Experts of a small language model: vocabulary 8192, a sigmoid router.
Below are experts of layer 11 (counted from 0) of a mixture-of-experts language model. Rows are named gate (a neuron's input weights, with its number), up (a neuron's input weights, with its number), down (a neuron's output weights, with its number) and show model dimensions 0-127. Each number is 200 + 30 x the weight over its row's rms, rounded and kept within 0 to 999.
Before each expert's rows: a language model's description of what the expert responds to. This comes from a sample of Wikipedia text that the model never trained on.

# expert 7
Description: Asian and Middle Eastern names. Syllable pieces inside transliterated Asian, Arabic, Indian and African names, such as Ayutthaya, Abu, Khan, and Japanese ō or tsu.
gate2,152,191,196,181,196,162,203,178,270,204,218,150,169,276,224,226,204,161,217,152,179,180,174,179,262,214,201,228,219,195,151,166,146,211,176,243,182,203,206,200,140,226,231,193,212,185,231,261,198,202,183,182,180,250,197,228,223,182,237,193,193,195,206,173,213,187,149,216,213,159,240,175,206,204,217,201,188,204,215,256,205,208,230,203,161,240,240,256,191,187,198,184,194,129,244,216,179,192,209,196,163,218,222,197,170,195,253,210,204,158,223,233,179,202,179,190,142,270,176,157,182,246,221,259,189,179,196,201
up2,204,213,158,154,138,180,206,165,204,223,177,187,148,227,242,213,196,182,230,177,171,212,178,218,243,221,237,197,210,231,158,179,163,189,136,219,184,186,179,186,147,237,232,212,204,211,156,205,152,193,208,190,169,183,147,220,261,218,237,178,214,197,244,160,229,243,200,203,151,186,252,210,229,226,207,171,232,142,225,234,178,219,221,192,155,196,214,214,212,248,162,221,207,254,259,206,190,243,192,154,200,168,189,186,217,249,259,190,220,203,220,201,223,227,172,189,127,233,156,205,180,228,176,187,216,183,172,200
down2,175,165,182,196,176,209,207,175,191,179,126,186,202,161,185,190,244,175,222,182,205,217,193,233,271,204,245,186,219,218,184,177,129,191,228,220,187,139,235,185,167,202,216,201,191,208,177,196,193,233,212,170,185,239,213,173,186,179,207,226,242,147,211,201,182,193,175,229,179,199,212,165,213,211,210,219,220,184,169,275,208,195,324,172,159,217,171,201,148,203,146,214,179,299,165,195,199,240,282,225,183,204,226,174,235,218,208,234,208,167,200,210,193,211,230,186,203,228,207,213,192,206,192,190,202,208,195,216

# expert 24
Description: Foreign-name word endings. Inner and final pieces of Romance and other foreign words and names, such as tro-is, Gra-ci-ela, Cap-iro-ssi, Chê-nes.
gate5,194,176,173,269,182,282,183,235,186,160,218,188,204,190,194,178,193,241,171,193,247,234,214,179,165,168,255,175,251,195,193,192,177,231,205,166,232,235,197,203,221,232,205,204,138,154,137,235,199,209,156,207,201,220,229,192,199,182,203,168,163,168,208,211,188,173,226,175,216,199,173,255,162,242,211,215,169,180,259,208,182,200,246,189,194,249,218,218,202,172,232,186,214,195,172,204,101,224,153,188,194,190,234,199,230,182,195,188,205,196,243,196,179,197,196,197,249,290,227,192,199,216,206,206,221,167,151,171
up5,201,194,216,162,184,188,207,159,255,216,247,178,177,161,202,245,168,184,230,186,200,168,203,214,172,161,217,208,217,171,165,225,178,256,217,232,156,138,211,174,208,178,168,225,239,160,246,187,194,250,250,170,176,211,169,231,185,207,118,217,182,213,221,188,181,246,256,206,146,196,224,212,242,228,204,227,138,257,227,187,207,159,191,225,194,257,253,149,206,206,212,201,183,186,189,217,182,206,194,204,228,175,187,205,148,215,167,216,210,206,166,193,180,198,158,228,181,261,240,211,174,210,227,152,169,225,224,228
down5,177,195,211,173,166,235,173,181,221,161,226,157,243,210,233,218,192,157,213,240,173,217,227,242,166,247,168,190,277,205,201,228,172,161,184,223,199,204,232,177,213,175,229,225,213,159,175,179,213,164,189,192,221,210,202,164,253,172,197,199,196,195,172,146,228,205,200,211,197,200,215,128,149,233,144,207,235,185,200,196,167,219,153,195,216,143,193,190,250,175,183,186,194,211,209,220,195,194,231,218,154,191,197,186,249,214,197,129,151,179,245,177,221,209,206,127,181,248,166,151,201,203,201,186,165,122,203,181

# expert 23
Description: Mid-word syllables. Short syllable pieces in the middle of longer or foreign words, e.g. in-no-cence, an-no-yed, ub-i-quitin, Terri-to-ries.
gate1,157,177,238,175,206,217,204,216,251,127,194,236,243,217,243,216,215,196,204,173,196,165,198,183,244,167,222,201,201,185,225,230,175,99,205,197,201,198,168,221,172,153,172,178,258,188,187,220,198,294,189,152,223,225,179,194,173,234,189,263,203,188,133,216,220,185,226,165,245,191,219,143,140,214,244,220,186,237,201,168,214,148,197,204,219,176,161,184,156,209,183,192,238,200,222,205,221,196,185,208,190,213,187,182,166,210,218,195,206,206,177,214,181,196,188,220,139,202,225,211,218,151,232,161,195,167,197,242
up1,195,192,230,217,200,184,242,185,150,238,256,234,165,232,184,154,138,210,211,211,233,223,157,202,179,178,218,189,164,238,206,176,223,199,207,192,155,157,253,252,287,230,223,176,165,140,194,177,208,188,241,233,214,198,236,195,202,178,203,212,174,172,203,225,204,193,228,227,199,205,163,211,267,202,243,180,224,232,161,209,163,194,171,167,211,164,253,242,236,192,233,138,192,211,173,169,178,219,155,206,175,189,221,214,231,206,255,211,222,227,218,228,250,194,229,219,203,224,182,172,159,233,176,187,222,238,165,175
down1,178,177,188,192,213,219,176,236,229,162,195,194,201,243,208,238,210,224,133,165,162,200,227,164,261,213,159,242,113,188,200,245,220,221,192,247,221,194,200,245,232,247,200,187,235,209,215,170,203,171,202,197,196,205,214,262,174,258,187,252,151,206,172,234,190,174,208,225,214,224,204,149,219,170,205,216,239,230,212,196,202,205,217,163,247,213,118,171,192,196,187,213,167,204,258,182,195,212,190,225,177,206,152,228,222,202,265,234,189,220,166,190,180,278,213,187,177,185,199,188,174,168,190,233,209,195,252,184